Below are experts of layer 11 (counted from 0) of a mixture-of-experts language model. Rows are named router (the router's row for the expert) and show model dimensions 0-191. Each number is 128 + 32 x the weight over its row's rms, rounded and kept within 0 to 255. Numbers have three digits each.
After each expert's rows: a language model's description of what the expert responds to. This comes from a sample of Wikipedia text that the model never trained on.

# expert 11
router:103132110131090143119129115117077131184094094135162113125134105189159185153139142149123147119041132113104103147105105132162138168085158166067201156149102108162107142112129179130147104129128188126190088096146224159142102135087139126114149093157167135128152136171130104082117138135138174122122088116090136115127174115176128105171127156187137180133120090114153155086112118049101162169107085123135132122129164149127090108142109098110111114152131102085094150132129138162128083111149083138117170140176070149146208119131086120072150158179131106157104088150159131113077123102106180076
What it handles: Words describing a person's role or status in biographies after was, as or a, such as one (of), member, politician, appointed, married.

# expert 10
router:134125078190123132052092154150088109183142184143160089166141178137128161115136154075089118048071131114159069105082084107119132145137160156147121104152157130130138130127132184167138093144183127120102078137149162089079087111129144153181121104074155121149154095062156080124103150130153153155148178171156147082115146142134167110139147162120133130112114168187124103092087131122115146118072036149108141177066173098160047118108109165150144125106167124134126097174138149151110143072110118142082124103165147148108146119164158103143169103168149141142131088119158085135072149118099151146
What it handles: Digits and capital-letter codes in competition names, scores and designations, such as Formula 4, U23 Championships, A-36, FC, Cup, League.

# expert 1
router:090097107138133131111135126109033156131113116158160073137145197115200144149117119102099116108111129125195116141139118134120122087085097122105128092088130164171161074103138172164153164156106139162130079153080165143084077124156162121118153106093164153106110121099138091130077150181099163143090150115150166086114129094121132171167121158167089147152138105144123058079116114097117188077163099108187138114084158128097088128131122156164106174109175076139117113149100135122144177137065128087103136190150155160104169074091110127126172110129141154124151136127093098137138157073109188124
What it handles: Commas and similar punctuation closing a phrase or name before the next clause, such as ",", "),", "";", often before and or which.

# expert 3
router:106103072154098157135115154145100120153106071144151075135141122111164148185142123150166139101091090139124057118078088093142111116126108146060176110146108119135132123094112209136125129179126112109155135073099118090142095178200089117153126126099185146131166158118147130172162102134127123130098093167110175089072178076110127143129093095144128145113125139104102165055125164138118151138150057131150157142151148144133130095180126170191175170157080089102089190168151096047117162146115109102110160194085147118077160168139096117154159139129178097104181081171108110101120187140077092075
What it handles: Spaces and opening brackets just before birth and death dates or years in biographies, such as "born 13 March", "(22 July 1806", plus Arabic-script pieces.

# expert 13
router:130079105139119130103100149162130160133123132201099114090125190099132137139174151085148093125145085135123097194152104076193154132161083135113163130109150134151102153109086191153154068177127138093170161127114154127094119069164113163090145113136128159068166183125178126138137178136111095124027129180136099141145151108118098171106160101115120084138131142101141138131069137142133156129067073104071111172016135170185081138095132158135079114142143069121185084076117125106098144144166120126152149246137103185145153152114156166169124133176154129092151052102173159149130120146067167074
What it handles: Articles and capital letters in sports draws and results tables, such as the before second round, D of DEN, Win, Nominated.

# expert 17
router:119139160138104123126095145139053220136116132154154096161159176151116145102136127082127086091014151158095137157166141151138170134191166137102223123140136188106122121130118139135149110174154109137211107124091136139180115082170109140179099145099211167093128121087121093136124111133104108118133145135131128116086122106164177147119113130156124094145138162140100153146123161084143155090081133097137128071103158100123141078101042104107113150153138099100151130152106111075088140126106114117103145159153146149104141058113090124110204114142137133084128138125102178175105125141111121066
What it handles: Country, state and city names, often after a comma or New/United, such as Maryland, York, England, California; also month names.

# expert 15
router:112111080125106139114104115146068156107167126092163106088087147113160129161117132128089122090083110113140111144125131074158100136148104109131117121138097075165134186119145144154104093161127164110115086149156183163086128138170118161185087166109209186119150156084154098134158120130105126156155180148176181086142119094120111130106149158164111151139120159113120084141135154123103186104075139110078156122118123169139126112169139189104120127151139146142130096178124146105121170097114130120149115137189205128089155121088101107168091178213100139050103114157064151094057154082156145100
What it handles: Adjective suffixes and determiners before nouns, often in military or scholarly text, such as Strateg-ic, irreg-ular, heavy, the, these.

# expert 9
router:120106087148102145155164116129141099147154190164199125072188176113151087130114119117156140130017102150111112110113110126157138123155096141140204103115145124148164144078077150161181113141122191123182138109150173126174114087113154151130115090143146150120117137125108159132059087111079152167061081177123095142087133165084131151126189177120168107135143146158162080115092159120113153130090074139153142119157173122094104102131117155132118146167168127209080099135117102099150190143108120191147160148163153146106107182062132155138160096169155116101142082074117150192116174106141185106
What it handles: Music-release words and measurement units, often inside chart tables or after numbers, such as album, bass, Singles, km, metres, kg.

# expert 19
router:109057123190168154101122173186138201210105147108146037159169095132152157158149172185151095129110094159136088156121102085100137112135117179137147118134141130195125137137147218088162136100117165170132053154141113138123080199174071199083113099110136128072068163102135161082117149105119117124110112131108059085134183170133150182137140160135117102113143145156148156084126142132106094125084099091133078113122141100068120080112090140075072141088133118172108206095126234128091149100076133108164129148140130072091127122089097107150157146122177144095131152071100143109096142124126117101
What it handles: Single capital or lowercase first letters of words, often after hyphens or quotes, such as -f in frequent-flyer, F of Fever, B of București.

# expert 21
router:145099142183144166142102120190066100110125122173108167135096115116096137195125130099135078090094138109163150126097146174147092161091093097130128096166126162184153096127134134125127125105179151150143088125142209187086092127140125133121088128082147167096140132090137140096069123151070112156080118133155087098148160093151125140093189110168071182109078122184145204119128174132090093095081094190123188131115147113148096144150074145138113111147138076182109106120105140132166127172105131092120124140115145115113110173137151162163154127163141121091155078159136104120126143071068136116
What it handles: Digit groups inside numbers, coordinates and stats tables, such as decimals in 51.567°N, thousands in 5,728, plus minus signs and first names.

# expert 23
router:122104073176135147095136148088144151156130134105145102166103193153147159170109077058090115079083125088097079142135069085166116096151204136117158099163137177158167118087162156136128129137156130108185104163113127157131103077157130101124148095120168108137137121074118139114079121086114146148145100133134142099140156131133091119154108140173114164155130142139162107145078128097056147075155108092177127139124141120104097132163118139110097161135110128166139088144181159086166152178066100113154146157103113082110169076154161080134143214146124167063161099126110108136118118135147175134
What it handles: Table pipes, list semicolons and first letters of section headings in sports and career articles, such as H of Honours, |, and although.

# expert 6
router:149077171122134094137147137108097171136149106193107124096132140121111153178130139170110054115153120123166122121109101094164115183096091086061164143117156145081145087128137179135140110174146152133171125161143101118037109080137117155143128125081180105124108149143130079175126155117120125098098152148113174134114149136164130116098119091147161029142077185144082067141095090120169123077106089138166140048113148136152116086221096195145119125137135086110100113121147145121096141170089119137099142174223244104166129103114122128190136200136109149080163128160131124139054135155133136122
What it handles: Words like not, never, he, had and also before a past participle, plus inner stem pieces such as app-ro-ved and rep-ro-aches.

# expert 0
router:165079093087130168078146088101111140094156134092135067122150129096178161139201123103164130104138111102130084123101078136132064192084086105063156131123075089181158112104156146146159126112182123152181150079165167149156151123117133110090061143087159140120112086080104122124100130179109108126114146130085128112114163154147161106129122146167111195162124147102136089150089155089110126129093145164134160108057194113145063173128099127145125149199145118134184106126118112059142117151148164158128187167132177140147123144138114143072148145107131119088178139161094173162100104132119114092
What it handles: Short vowel-heavy pieces inside foreign personal and place names, often in tables or lists, such as Abhij-e-et, Veláz-que-z, Gonz-ale-z.

# expert 14
router:091119132095102123152086156175108168201118093107155075056111173123139145127146116147142126117128168119126112116038108083180113191106112170109115075103124170077135097149119144108146128118122128123158101094073110126129152109142070185151162081114102149112130135105120119150146132101118176114135179133145135105114171117097130133127152167087131069124061095103177132140113132108098129151069142132129137095136184157111162102132097158100062115103149077183154138171152135131125099126096120121147186124125125190086149129106125142205181223137104078112112101088072173141121157102154145057
What it handles: Plural suffixes such as -s, -ers, -ations, and plural subject pronouns they and you, often in song titles like "If You Love Me".

# expert 22
router:068146173144105146043092161183141145130099163111106109110113152113112150156116091155099092128138110091099161198091102136149112121105155176141106100139102138169145093126116142133158122112118100120142086122137180126133129118113067172140154117116193129184097166108157073126169151088077130163154143129144092068116128133163161156123141145158086088099119083094118077143077155086092168110091060158175118166160130150104117088100121149202085116149146071138100087127162159103138167126135081118102155142166125113091157102090118078183135182132110099156103101171104144159101130131111125083
What it handles: Common nouns and adjectives right after the or his, especially directions and relations, such as the south bank, the death, his father, population.

# expert 8
router:144071118127098147056130112086086172170122138142198132092156176085142126199145185125093150081124114110171161100092086185144161138125130108060137070140123123131099078145142128144188119123121122130160128067125093139156073132101131142195099167129119135138097159133169176161122130127136143123117083112097174106126178133088185142118113131145152132095084151123139104109089121095052170029084149146153120082095156104098070135128096122176109111142190151136195112150117169103157142121094112098150169146177145153110157124129123107130181227113140163149156139164204097142129138108123185110
What it handles: Sentence-ending periods, including ). and ". forms, and dots inside numbers, coordinates, version and EC numbers such as 3.1 and 1.1.34.